config.yaml
num_hidden_layers: 8
hidden_size: 128
n_experts: 128
experts_per_token: 4
d_expert: 32
d_shared_expert: 64
hidden_act: "swiglu"
moe_layers: [2, 3, 4, 5, 6, 7]
router_score: "softmax"
normalize_top_k: true
routed_scale: 2.5
balance_loss: 0.0123
balance_bias: false
router_bias: true
n_groups: 8
groups_per_token: 4
init_std_router: 0.00705
lr_router: 0.00148
vocab_size: 5397
norm: "rmsnorm"
norm_eps: 1e-05
tie_word_embeddings: true
optimizer: "soap_variant"
learning_rate: 0.00639
beta1: 0.95
beta2: 0.95
batch_tokens: 65536
max_seq_len: 512
train_tokens: 448200000
max_steps: 6839
dataset: "wikipedia_en"
Below are experts of layer 4 (counted from 0) of a mixture-of-experts language model. Rows are named router (the router's row for the expert), gate (a neuron's input weights, with its number), up (a neuron's input weights, with its number), down (a neuron's output weights, with its number) and show model dimensions 0-63. Each number is 128 + 24 x the weight over its row's rms, rounded and kept within 0 to 255.
After each expert's rows: a language model's description of what the expert responds to; "comes before" lists some tokens at least twice as common just after its tokens as in all text. This comes from a sample of Wikipedia text that the model never trained on. Tokens count by the router's weight.

# expert 22
router [158 130 160 101 113 146  82 131 104 145 109 117 105 119 127 147 105 102 113  95  90  76 118 162 129 144 135 133 129 148 125 142 138 149 142 129 138 158 157  93 147 124 111 140 103 123 134 153  97 143 139 143 140 102 132 155  81 179 120 115 166 138 153 124]
gate0 [150 131 144 166 130 152 106 154 131 127 130 105 128 110 134 141 104 117 124 119 155 140 116 132 125 115  69 117 131 128 144 130 114 163 147 151 134 144 112 113 140 160  99 128 133  60 149 148 152 133 167 117 132 126  98  99 106 126 115 108 167 152 116 124]
up0 [153  94 107  91 131 121 148 179 133 135  94 171 175 155 117 130 172 112 110 153  88 133 123 145 132 131 163 150 172 115 126 126 144 122 115 117 119 120 180 128  91 108 102 123 136 151 131 145  64 124 105 129 144 129  83 137  87  76 165 164 169 130 103 110]
down0 [126 100 130 133 150 127 145 109 140 127 144 113  80 137 128 142  92 124 177 128  96  96 167 141 158 121 164 126 130 151 166 106 134 116 119 124 135 160 138 161 170  96 145 138 101 122 132 119 138 111 135 138 118  98 172 125 126 118 118 122  91 122 159 162]
gate1 [132 194  82 121 121 141 137 127 151 116 134 101 127 150 164 127  73 147 112 157 108 148 144 162  82 139 177 163 136 167 114 109 142 105 137 128 186 142 120  82 148 121 135 109 112 102 149 117 104 110 148 119  98 113 119 121 174 173 129 156 120 138 140 139]
up1 [125 151 123 132 124 123 152 129 124 144 131 156 124 165 144 123 161 113 116  95 145 117 155 154  96 109 138 140 105 109 113 158  81  98 141 160 135 146 121 102 152 114  96 144 144 142 126 151  96 120  74 113 166 137  91 160 122 112 119 113 121 100 140 111]
down1 [100 122 140 117 133 112 123 128 124 140 148 173 188 138 116 164 116 104 127  90 149 144 117 133 111 141 147 127  98 132 149 133 104 133 108 133 111 131 130 114 149 105  82 132  95 144 135 124 159 148 107 142 112 125 121 101 196 120  68 134 128 147 124  98]
gate2 [118 132 114 135 124 114 136 110  78 123 131 170 134 127 123 101 114 149 146 119 153 140 104 142 125 151 172 101 122 166 124 146 150 103 138 140 160 128 153  91  92 112 120  95 128 174 104 147 119 125 120 109 146 117 126 172  98 188 105 203 170 150 134 147]
up2 [104 119 121 158  93  94  90 142 109 143 119 127 112  89 147 113  95 141 132 120 103 162 131 162  88 157 120 122 128 167 164 126 143 177 141 129 124 124 133 128 137 136 115  91 111 166 166 117 156 184  78 140 109 100 126 162  78 101 141 169 159 135 127 135]
down2 [130 118 141 157 145 132 106 129 105 125 142 183 149 183 117 105 141 121 141 129 101 104 123 136 120 102 161 137 136 149 138 152 127 149 139  87  88 145 124 151 132 112 171 159 122 144 133 115  99 103 176 154  95 134 151 104 167 109 163  82  88 116 118 136]
gate3 [ 97  85  89 159 167 118 123 105 122 116 138 121 121 124 161 141  75 157 150 137 106 134 107 167 139 138 163  83 123  94 141 117 125 130 121 100 184 125 103  85 148 106 142 102 160 154  91 118 119 121 137 153 119 147 150 135 162 138 143 151 168 170 118 140]
up3 [149 139 133  95 117 101 119 112 146 132 168 176 135 142  71 128 123 186 111 127 145 120 108 111 147 126 146 118  81 141 135 137 145 115 134 113  93 167 168 165 128 134 102 148 131 101 128 135 166 171 148  96 102 122 122  99 135 131 109 113 109 121 109  94]
down3 [145  67 152 124 154 119 145 146 134 142 158  92 125 154  98 148  92 161 129 104 151 108 130 138 155  83 153 143 168 125  96 138 127 140 133 146 116 151 128 157 106 106 127 157 129 129  98 178 133 115  74 107 109 117 149 164 127 149 104 151 146 129 148 127]
gate4 [177 160 119 147 113 110 166 110 117 145 152 163 138 164 110 120  51 101 130 139 144 146 132 123 119 115 146 123 131 105 164 140  85 123 112 132 137 149 119 144 154 114  98 105 132 126 139 157 123 154 135 159 134 102 111 138 114 159 145 100 155 164 134 139]
up4 [152 116 159 175 131 121 114 141 133 102 122 127 164 117 157 153 140 127 149  94 140 150 132 102 138  99 124 148 131 108 122  93 169 167 128 165 152 106 105 110 141 146 147 117 147 133 138 118 131 105  94  98  96 135 153  90 137 167 140 128  87 104 120 110]
down4 [129 136  73 107 106 130 151  74 135 162 146 154 152 189 143 126 129 125 123 139 134 137 129 121 127  99 143 145 117 125 112 126 126  99 123 149 104 132 136 109 121 129 151  72 135 146  94 124 147 142 171 158 165 103 130 107 110 136 126 105 152 106 122 149]
Description: Name-final suffixes. Final pieces of foreign personal names, such as -ić, -ova, -ski, -ki, -io, in sports rosters and bios.
comes before: ",", " (", " |", "\n", "'s", " and"

# expert 6
router [114 145 125 161 111 120 132 110  83 141 133 126 161 133 136 134 117 102 133 101 124 166 118 155 108 111 107 141 122 128 190 134 107 108  71 147 154 123 135 132 104 146 136 141 106 177 131 184 140 135 126 114 151 131 129  96 120 122 118 134 102 151 122 134]
gate0 [130 126 102 142 145 141 122 151 135 130 104 201 148 182 137 143 103 128  94 127 128 152 148 142 118 107 118 100  98 108 118  95 153  93 137  94 114  96 106 142 123 154 108 138 106 162  93 139 145 161 100 125 136 127 144 117 148  84 129 121 131 126 126 143]
up0 [200 100 111 119 153  70  96 147 102  91 145 132 116 147 149 153 153 113 156 115 139 125 138 121 143 101 142 145 132 111 128 151 101 110 139 125 134 128 138 132 140 104 140 124 168 110  80 155 128 122 147 132 123 161 135 118 156 140 154 134 161 119 134 151]
down0 [175 129 101 166 163 173 137 134 124 138 125 188 129 134 112 175 152 113 124 112  71 125 127 114 138 123 131 104  86 153 113 185 129 107 136 139  72 115  85 142 123 107 104 113 116 136 138 148 143 127 160 179  76 110 148 103 116 139 165  89 134 147  99 117]
gate1 [150 135 109 127  94 117 112 125  99 122 162 109  87 138 138 108 108 113 141 107 138 116 123 179 129  82 105 157 109 142 203  92  94 160 152  92 139 104 118 144  89 149 101 136 142 165 123 166 165 155 130 133 165 122 144 111 109  99 159 116 148 118 135 143]
up1 [103 112 110 148 104 134 120 155 141 130 148 148 162 121 128 113 117 128 119 135 118 130 152 144 168 100  85 115 160 137 138 126 120 137 132 138 149  60 128 142 145 142 122 126  98 118 109  95 114 198  76 131 133 134 144 148  88 125 153 122 130 134  91 155]
down1 [119 166 167 114  87 105 126 143  90 113 157 152 133 167 124 143 127 107  79 134 100 171  94 122  96 128 158 171  70 122 132 130 166 124 105 123 129 127 129 124 150 168 172 127 118 125 109 106  83 144 128 149 140 106 145 119  95  84 114 122 110 134 146  84]
gate2 [120 154 114 163 148 120 120 128 146 161 128 126 129 139 106 105 107 138 121  95 144 169  98 130 113 144  90 174 156 145 168 164 104 100 105  89 116 133 128 123 133 139 116 111 105 138  98 125 103 150 108  91 107  94 113 109 144 151 111 140 145 179 143  86]
up2 [105 174 183 115 129 130 146 136 102  85 117  92 120  97 176 116 116 104 156 127 116 144 101 173 124 117 166 146 118 111 153 122 107 120 126 103 120 186 143 130 117 178  98 156  91  94  85  99 176  79 160 104 129 156 142 113 105 145 154 104 117 137 112 132]
down2 [136 121 109 160 108 144 175  81 115  97 122 120 128 116 105 158 109  99 125 167 125 107 100 116 159 143 116 111  99  75 108 107 120 108 125 121 119 104 129 107  93 117 143  82 139 163 128 129  79 135 124 131  52 149 101 137 132  66 140 121 133  93 128 110]
gate3 [142 121 134 127  75 125 116  94 143 114 137 182 121 168 146 155 107 119  86 116 140 130 126 173 140 169 124 166 109 132 177 150 121 151  99 125 141 159 137 104 135 167 113 132 136 159 128 182 179 137 101 134 133 131 107 110 175 120 137  98 123 168 122 117]
up3 [ 87 190 133 122 113 149 141 159 134 156  88 106 125 154 141 145 157 166 123 149 132 157 143 119  86 102 143 124 132 148  95 127 172 112 157 154 101 114 135 122 174 144 137 139 176  98 129  67  79 125 126 150 122 118 109 146 147 108 126 159 159 137 146 107]
down3 [115 126 119 125 163 126 114 119 119 126 144 150 116 135 128 146 130 125 187  67 121 106 150 100 139 116 154 106 162 109  90 119 170 139 145 135 127 103  85 127 178 107  95 162 130 121  88 134 119 103 133 112 130 102  86 162 158 136 132 128 122 130 112 131]
gate4 [132 141 130 126 134  99 120 153 117 122  84 136 139 129 126 113 144 151 128  98 109 157 167 136  94 132 114 135 138 120 155 197 182 157 141 128 144 134 109 173 104  95  89 146 139 156 131 125 124 101 127 154 118  99  97 150 126 134 168 118 145 129 127 180]
up4 [127 137 141 151 111 110 136 114  87 153  90 124 165 139 104 118 124 150 134  87 132 163 154 160 133 112 136  84 127 145 142 137 161 145  97  96 150 111 160 146 117 120  65 131 139 170 167 112 124 108 162 196 144 135 133 140 133 145 114 153 116 125 119 163]
down4 [107 122  67 135 149 124 119 174 122 109 114 181 165 118 134 133 126  85  88 192 119 124  99 110 144 147 121 110 105 142 123 143 117  96 119 114 130 110 129 137 152 128 145  94 139 150 144  85 133  97 146  94 147 161  93 146 142  83 105 133  75 104 146 106]
Description: Latinate word suffixes. Middle and final pieces of long Latinate words such as -ic-, -ation, -ible, -ive, as in insufficient, conspicuous, collapsible, interruption.
comes before: " of", " to", "ed", "ment", " and", "ation"

# expert 52
router [ 93 118 168 130 132 135 121 146  90 121 102 114 104 107 149 127 110 122 113 113  99  96  77 108 127 160 144 150 130 155 167 140 146 120 145 120  81 112 124 139 123  89 105 136  99 135 149 201 104 110 132 158 166  83 145 116  97 171 142 132 153 106 116 115]
gate0 [145 135 117 185 161 165 164 157 104  71 134 130 111 112  97  97 100 109 113 117 140 120 174 101 113 142 134 145 105  90 150 136 105 163 139 134 109 130 112 156 140  79 134 125 120 115  87 113 132 152 153 122  88 159 102 100 153 132  96 142 129 167  88 126]
up0 [123 113 112 147 128 132  94 191 113  60 120 138 140 140 131 110  76 123  73 133 125  99 143  91 119 132 124 111 119 138  92 117 108 122 146 126 106 121 114 134 152 123 118  99 128 160  96 135 102 139 128 146 121  96 116 124  86 131 150 124 142 159 145 119]
down0 [166 111 142 112  94  88 136 153 118 161 128 120 115  92 115 129 120 145 116 163 115  98 124 120 141 117 142 107 127 167 136 164 139 126 169 154 143 115 127  84 130  87 101 139 108 142 153 160 111  84  84  79 146 120 205 132  99 117  92 118 137  96 126 150]
gate1 [121 136 134 153 143 103 109 173 132 136 145 164 133 169 162 138 106 116  93 131 122 122 142 143 134 107 130 125 146 157 109 146 165 134 127 133  98 122  67 124 175 148 120 170 119 155 145  85 134 155 114 123 107 108 158 100 112  73 130 148 109 157 113 140]
up1 [114 163  96 130 109 142 134 119  85 107 156 118 118 174 130 143 100 136 150 134 128 115  93 132 160 135  96  79 139 136 120  95 120 170 122 147  94 109 143  98 114 143 135  88 158 130 122 130 162 135 117  94 142 159  85 150 112 157 129 123 161 124 141  98]
down1 [115 111 119 130  96 120 127  87 153 115 138 111 185 134 108 132 111 129 149 103 128  92 122  91 128 141 167 126 146 132 110  74  83 152 106 128 140  91 135 148 135 150 117 124 108 153 128 134 129 152 116  66 156 142  79 106 110 169 130 127 152 138 134 119]
gate2 [157 124 168 105 119 140 145 153 138 165 101 112 120 144 181 117 159 125 139 132 180 159 147 105 133 111 147 142 145 112 171 100 134 118 114 105 183 173 126 158 125 120 140 120  91 110 137 159  94 109 132 158 113 172 159 125 171 149 137 115  97 130 123 130]
up2 [127 112 149 158  81  85 118 153 138 119 123 121 176 122 145 119 109  97 127 134 117 156 126 189 119 151 145 138 162 140 119 131 119 110 118 128 137 104 131 156 129 158 114 147 154  68 121 128 147 121 129 112 133 107 100 152 106 108 121 130 129 123 104 166]
down2 [143 141 133 149 108 148 142 101 199 156 130 133  84 143  85 130  79 148  81  90 132 135 146 104 127 149 136 141 139 103 133 123 144  75 121 105 120 102 118 128 108 113 157 144 139 151 107 105 178  98 124 131  92  98 169 171 138 150 125 130 119 104 119 116]
gate3 [114 122 130 158 144 121 116 173 113 170 132 116 139 175 132 125 152  94 120  99 121 149 120 133  90 142 103  90 117 134 118  81 157  88 105 137 159 111 121 173 129 150 132 138 131 133 139 155  95 116 127  78 160 100 171 150 129 118 142 155 112  88  93 142]
up3 [ 90 115 147 127 165 151 121 119 135 172 148 106 103 160 133  72 163 107 123 135 107 140 117 136 147 176 146  97 158 129 110 129 145 166 121 165 189 159 137  92 139 156 137  90 126 131 131 109 150 117 107 103 117 144 166 116 140 135 149 112  93 122 125 134]
down3 [121 146 166  98 161 134 106 170 153 177 110 140 108 147 134  97 108 146 102 134 129 100 113 148 120 132 164 125 168 173 102 137 131 123 143 107 153 142  98  88 130 117 116 106 121 129 142 119 101 177 127 118 165 120 153 131 125 150 119 175 108 153 118 133]
gate4 [144 179 103 117 126 121  92 146 126  88 133 105 124 124 148 103 120 118 150 121 122 175 152 156 158 125 137 133 100 126 146 136 108  78 118 110 127 140 114 140 122 152 110 134 121 148 145 144 127 133 172  78 164 138 164  99 113 128 138  93 104 130 100 186]
up4 [112 108 104 115  92 146 137  76  98 115 105 122  90 110 132 120 140 120  66 123 129 135  77 104 156 121 130 115  94  81 122 127 142 133 117 146 126 147 158 137 159 101 183 148 150 192 117 167 128 138 126 118  78 128 128 143  97 126 103 139 130 156 151 120]
down4 [114 137  73 110 169 106 172 135 119  81 116  85 127 123 136 113 133 145 113 137 131 111 105 119 133 117 131 119 129  97 127 112 126 150 119 162 122 137 160 156 114  95 138 153 157 161 118 131 135 142 151 126  89 116 126 124 122 135 113 143 137 146 105 143]
Description: Mid-word name pieces. Inner pieces of Germanic, Slavic and Nordic surnames and place names, such as -berg, -mann, -stein, Grönh-ol-m, Krzys-z-tof.
comes before: ",", "i", " (", "\n", "ia", "o"

# expert 9
router [ 89 137 145 160 140 128 163 105  94 102 131 122 133  88  96 167 125  82 125 141 110 145 122 131 137 151 109 127 138 136 139  93  94 166 154 130 135 119 132 135 107 130 112 148 114 153 140 102 107 127 157 124 164  83 132  82 150 123 137 124 120 127 130 101]
gate7 [121 137 131  93 178 127 143  52 132 137 159 137 165 113  90 137 121 113 135 117 146 160 107 147 146 140  94 124 140 154 151  62 127 111 153 107  87 125 118 131 188 153 110 130 138 118 135 112 132 122 153 129 139  94  99 102 107 102 122 137 155 158 139  93]
up7 [103 155 147 120 127 121 128  94 151 118 135 136 135  89 104  99  73 130 145 119  82 161 133 171 159 150 164 124 125 144 116 135  93 139  96 122 127 151 112  88 183 120 138 140 188 147 102 105 183 129 116 125 168 115 107  95 140 149 100 117 136 173  93  81]
down7 [127 171 108 129 167 150 144 148 132 123 162 123 124 153  89 166 117 136 125 158 123 122 151 149 140 107 114  97 101  97 143 173 120 111 150 112 115 122 125 120 172  83 129 144 150 145 113 148 106 167 104 112 113 117 142 119 165 140 125  87 114 131 183 116]
gate8 [172 113  95 102 137 160 125  84 139 131 107 122 117 103  83 126 165 121 129  90 128  88  96 146 107 116 117 132 129 117 131 148 154 126 165 113  98 116 132 117 113 132 141 120 148 126  80  77 142 105 161 147 139  96 137  90 124 165 131 145 114 141 106 111]
up8 [130 156 140  83 171 111 153 104 132 132 114 169 101 128 139  79 125 111  71 161 174 131  97  90 115 161 111 182 124  95 119  85 157 117 163 125 139 108 119 140 135 133 136 122  51 100  88 138 104 128 123 149 126  92 130 145 133 133 140 134 121 137 120 122]
down8 [142 155 115 139 173 131 146 120 146 132 110 139 114 126  93 150 118 158  85 105  94 157 116 105 138 141 123 149 140  87 143 153 119 148 120 108 133 100 126  91 137 119 117 146  93 139 121 134 133 100 174 127 156 127 141 136 150 118 156 147 125 112  93 144]
gate9 [129 139 133 134  90 145  91 133 167 101 138 138 111  89 116  91 110 115 140 142 130 106 114 124 131 101 120 118 142  97 114 106 157 135 139 150 155 156 148 124 142  97 133 163  86 161  58 114  89 134 121 153 126 102 122 106 101 137 118 168 113 129 120 154]
up9 [107 138 155 175 118 128 127 120 147 139 113 139 112 106 140 118 143 143 114 167 126 174 122 160 114 148 123 127 140 134 129 144  98 135 128 102  90 133 124 154 104 109 144  95 137 121 123 147 109 135 117 117  88 197 132 142 106  59 153  86 131 137 123 102]
down9 [118  66 123 104 115 162 136  93  91 101 122 112 176 141  86 110 132 102  95 112 101 148 140 174 139 165 145  91 114 124 159 121 168 154 114 135 107 100 154 158 184 152 145 110 153 124 152 129 128 153 117 110 124 108 135 138 115  73 127 140 117 101 131 142]
gate10 [128 158 137 113 121 139 133 130 114 103 104 150 120 150  91 120 139  96  86 134  85 123 140 163 107 147 136 133 180 105 137 151 101 136 157  83  95 147 160 145 162 161 116 167 146 175 140 121 109 132 155 108 132 118 113 130 141 100 154 146 101 130 145  98]
up10 [147 121 142 152 112  91 124 130 136 127 148  88 103 130 120 105 130  92 120  87 146  97 134 110 127 126  93 134 119 162  98 140 175 154 117 115 139 125 141 116 101  93 150 146 136 164 155 170 103 134 162  65  91 153 146 117 161 129 160 139 145 106 153 127]
down10 [ 76 133 103 127 130 126 123 154 123 127 124 130  73 146 176 112  84 135 142 143 128 146 128 158 128 117 130  91 121 114 100 102 153 149 130 177 137  99 150 139 142 138  98 131 115  67 139 120 116 113 153 180 146 153 166 118 127 153 133 147  78  87 131 169]
gate11 [114 139  85 149 151  99 127 143 135 106 127 126 121 164 148 134  93 134 105 143 160 127 140 144 182  93 126 116 130 110 147 104  66 104 126 102 152 141 120 117 151 129 132 121  97 127 123 141  88 117 142 138 135  54  83 129 161 148 132 123 143 124 127 121]
up11 [117 154 168 152 120 131 140 121 112 118 128 129 196 147 170 125 101  69 138 189 148 130 112 120 127 113 148  87 133 143 140 129 114 166 121 150 128 107 128  89 101 121 140 129  96 179 113 169 134 172 134 135 103  64 103 145 151 149 131 132 133 105 135 121]
down11 [145 133 118 121 116 163 150 149 105 104 121 131 138 132 153 117 116 140 144 110  88  97 113 144 134 161 179 127 121 148 142 116 141 122 165 117 124 141 117 161 163 141 149 130 114 148 145  92  94 141 116 151 146 137 152  77 159 168 144 131 130 118 134 120]
Description: Mid-word fragments, digits. Word-internal fragments right after a short onset, like sp-ok-esman, t-al-ents, portray-al, and leading digits 1 or 2 in numbers and table cells.
comes before: "0", "ing", "ed", "en", "9", "er"

# expert 49
router [161 116 136 157 159 147 131  58 133 126 118 148 133 124 148 122 143 116 101  86 115 153 135 126 124 120  99 142 137 124  94 144 151 152 136 123 125 112 110 110 101 137  96  86 108 201 161 170  98 121 133 111 153 117 120 109 124  80 148 111 123 160 122 148]
gate5 [136 133 140  93 103 129 106 106 133  91 172 101 152 127 154 163 154  66 156 125 165 163 134 139 133 143 101 152 100 100 123 150 163 133 157 133 151  89 120  93 155 104 118 171 135 125 134 144 122 134 117 120 153 150 161 100 119 183  95 140  70 129 121 112]
up5 [153 122 153 137 175 108 121  74 168 129 166 156 144 126 159 124 131  97 169 118 134 153 140 145 133 133 130 111 121 115 135 149 112 133 118 144 138 119 131 126 171  84 135 143 168 117 140 151  98 163 153 114 116 162 133 115  85 161 112 105 113 125 135 150]
down5 [105 135 101 163 128 178 119 112 148 144 103 116 149 150 148 133 161 134 120 127 136 155 116 147  98 126  82 152 109 159 126 143 126 131  89 140  67 116 142 132 118 147 145  81 140 102 144 130 120 125 174  98 147 122 153 106 135 110  86 144 149 144 152 133]
gate6 [139 135 100 140 118 161 116 106 125 134 133 138 145 196 133 154 104 130 127  71 133 114 141 125 130 128 124 149 157 140 163 121 137 206 116 106 115 109 142 115 114 106 123 151 155 141 112 133 173 116 106 114 142 158 133 107 136 140 136 142 152 130 150 126]
up6 [161 113 136 134 141 138 136 144 149  83 100 150 124  72 130 119 148 129 147 171 126 135  84 140 119 109 115  96 126 113 129 118 112 107 116 133 116 140 164 128 122 115 135 168 100 123  94 123  84 111 169 127 124 139 114 160  97 119 112 134 120 144  86 146]
down6 [124 153 146 153 145 138 111 132 116 142 139 116 154 145 119 130  69  70 176  99 117 122  92 180 166  98 132 107 122 153 171 128 118 126 161 102 109 124 143 118 125 103 136 158 126 137  87  88 128 108 139 106 162 149  99 115 115 126 157 176 117 101 152  93]
gate7 [145 157 145 152 128 198 121 101 128 128 111  92 146 170 129 125  86 109 129 149 156 117 145  89 186 111  87 132 125 159 108  94 111 162 132  92 120 105 123  97 119 114 121 128 159 117 130 143 124 142  93 155 152 143 145  69 141 135 149 133 113 122 150 117]
up7 [113  95 134  83 109  97 118 114 110 132 156 106 128 133 144 170 193 106 127  68 126 106 159 158 137 128 110  94 157 103 151 136 116 160 151 157 130 133 132 181 138 112  99 157 120 159 138 150 171 128 103 125 117 152 152 116 136 128  99 130 114 105 118 141]
down7 [128 161 120 170 111 140 128 104 128 147  75 118 141 137 127 130 107 111 117 134 117 119  89 120  99 124 157  82 144 157 133  98 168  87 124 143 112 147  69 153 156 172  94  93 146 142 141 124 154 105 180 133 137  83 136 141 156 150 127 135 113 140 112 130]
gate8 [128  83  92 153 114 155 192 108 123 128 131 146 124 125 121 141 168 157 118 142 168 146 115 127 138 113 107 156 144 164 135 150  94 137  97  99 108 147 125 117 122 163  81  96 122 124 171 140  94 119 118 140 122 133 118 103 121  99 110 127 157 109 153 128]
up8 [150 168 151 173 129 112  93 111 140 155 120 114  74 126 149 104 133 118 146 145 121 168 144 149  91 144 149 161 115 117 108 142 129 159 107 157 178  96 157 159 142 101 170 127 117 130 107  87 182 114 165  91 131 134 168 164 103 110 152  88 137 106  99 177]
down8 [136  85 129 132 139 161 141 119 103 117 121 150 136 182 119  95 105 181 142 132 153  91 136 109 135 150 151 125 147  97 111 108 141 148 159 122 144 172 120 161 108 131 194 142 126 105 159 141 104 125 153 149  88 132 144 125  97 154 140 129 146 150 143 153]
gate9 [158 177 126 137 149 141 127 168 128 134 150 137  97 173 115 129 101 103 124 138  94 129 125  70 115 121 119 121 121 125 123 107 141 111 157 146 101 126  92  93 144 121 108 106 112 156 150 151 105 108 112 118 111  82 115 140 170 126 144 154  76 139 173 136]
up9 [100 101  94 103 110 125 101 128 127 136 123 130 120 111 135 161 133 134 148 123 128 127 125 130 162 138 147 153 147 114 103 171 118  81 128  98 110 146 185 179 108 153 143 134 152 129 102 107 128 133 104 118 158 131 156 103 106 183 144 143 183 109  87 143]
down9 [124 109 147  88 119  98  84 117 101 159 122 116 159 135 144 149 116  90 117  88 146 141  95 147 106 125  79 103 141 119 113  99 146  98 102 112 115 149 115  94 152 135 109 158 108 131 126 133 148  94 106 113 115 119 112 149  95 107 130 145  84 154 157 128]
Description: Leading digits 1 and 2. First digit 1 or 2 opening numbers such as years, dates, list ranks and table entries, like 1927, 2017, "1. CRO".
comes before: "0", "9", "8", "5", "7", "6"

# expert 28
router [153 113  96 111 112 133 134 123  87 143  99  99 123 126 110 171 141  79 130 131 155 154 122 171 119 133 122 153 164 116 160 104 122 145 109 124 190 151 160 140 134 133 114 133 174 134 104 182  93 146 159  88 155 114 102 118  85 142 143 100 149 101 139 129]
gate0 [133 137  97 126  90 136 154 158 148 133 157  93 128 174 106 151 136 105 189 103 145 143 158 131  91 131  98 142 176 118 121 127 150 124 121 140 166 140 122 104 144 135 112  92 114 120 134 182 151 158 129 144 135 157 130 111 145 168 120 138 150 134 123 132]
up0 [162 138 114 112 151 131 161 130 122 124  81 165 106 114 134 149 146 173 136 145  85 144 136  87 140 156 102 105 115 128 147 151 167 144 166 164 133  82 146 123 149 110 138 134 131 111 143 122 139 105 120 114 162 102 136 150  95 119 126 124 161  84 185 106]
down0 [129 123 155 144 101 104  97 125  83 129  92 161 135 133  72 120  93 132 159 140 111  97 120  70 135 101 151 163 166 150 167  65 163 172 137 119 161 188 145 118 134 145 140 121 142 113 107 136  97 132 123 127 111 141 125 130 122 140 105 124 100 144 145 126]
gate1 [140 110 124 161 155 108 152 112 152 151 133 107 138 117 143 150 117 114 131 179 104 187 101 135 132 127 118 153 161 137 179  99 136 100 140  83 109  90 107 111 118 107 147 130 153 109 136 125 121  68 169 127  92 171 135 154 138 121 156 150 149 136 127 131]
up1 [117 107 133 153 141 113 101 137 107 107  83 145 156  73 132 113 130 128 181 117 139 114 162 133 115 111 141 133 125 146 179 101 155 121 133 140 145 126 118 104 107  80 131 145 139 168 143 159 129 121 136 117 159 107 109 108 106 152 149  92 138 100 120 153]
down1 [151 114 144  86 161 121  92 170 122 142  59 137 169  96 102 116 130 131 101 133 166 108 160 110 114 163 143  99 116 127 148 146 148 150 151 138 138 144 173 147 102 110 102  76 159  97  94 110 136  89 114 130 150 107 146 110  86 147 141 143 147 126 141 145]
gate2 [133 117 105 159 143 123  99 128 154 146 128 130 101  98 145 127 158 161 108 123 132 111  89 160 109  88  86 135 164 156 127 195 108 130 154 124 144 132 104 127 106 115 111 161  99 103 138 152 134 140 147 128 120 118 153 163 105 150 138 144 153  88 118  79]
up2 [ 88 126 128 119 167  96 129 112 131  98 156 152 113 113 136 145 141 121 126 130 107 107 155 104 127 149 143 147 119  66 140 114 168  95 131 147 119 146 133 115 155  88 117 117 179 144 148 151 106 137 124 137 137 123 154 119 123 101 128 164  84  92 103 163]
down2 [ 99 130 139  91 112 115  90 144 141 134 115 167 141  82  85 134 172 116 140 114 134 102  98 164 106 126 126 156 137 158 137 129 120 110 142 146 105 121 118 138 112 145 104 108 173  89 103 198 109 194 118 124 107 130 136 149 136 182 100 101 107  94 149  88]
gate3 [ 87 126 126 137 139  96  88 126 148 137 112 164 146 154 115 129 115 143 136 152 115 135 142 149 122 158 113 129 166 144 174 133 138 130 146 198  98  98 150  86 142 119 113 152 114 155 132 101 114 131 138 140 139  63 136  95 129 124 130  88 161 116 113 111]
up3 [133 148 130 141 111 122 124 146 126 106 117 159 117 145  94 162 115 134 149 151 109 124 127 141 143 103 132 140  73 130  87 153 105 130 143  88  88  90  89 128 138 108 137 171  59 105 121 148 124 149 168 109 151 133 157 147 154  92 138 119  95 123 151 147]
down3 [ 82 111 111 109 132 128 168 147 137 148 165 107 117 136 160 114 189 140 119  99 116 132 141 124 142  87 101  73 128 123 101 133 127 130 105 159 121 120  93  89 106 146 123 168 110 152 100 171 137 144 110 126 106 111 117 119 116 132 160 128 129 137 150 156]
gate4 [147 132 108 134 133 127 149 109  92 160 121 132 127  95 113 142 184 133  95 126 171 128 132 158 122 142 135  73 127 119 136 122 136 135  86 118  94 131 155 162  99 114 127 133 123 147 121 123 176 146 157 134  74 137 117 120  98 113 153 139 119 111 133 141]
up4 [121 166 142 126 135 138 188 119  78 126 120 118 117 159 139 150 112 117 143 114 123 137 109 115 117 127 182 132 123 136 155 142 125 108  96 175  98 144 152  99 118 129 115  95  95 167  93 135  98 147 139 117 126 180  68 145 112 149 108 139 141 128 102 106]
down4 [147 129 155  76 103 157 107 170 142 129 132 146 136 139 104 132 142 128  93 100  89 122 123 108 110 124 158 102 111 144 129 112  89 122 111 166 113  69 146 121 109 130 136  91 143  93  73 107 105 148 119 141 151 104 139 142 120 126 138 107 121 103 135  82]
Description: Person and place nouns. Occupation endings and role or place nouns after the or a in bios, such as rower, skier, soldier, coach, club, town.
comes before: " of", ",", " in", " and", ".", "s"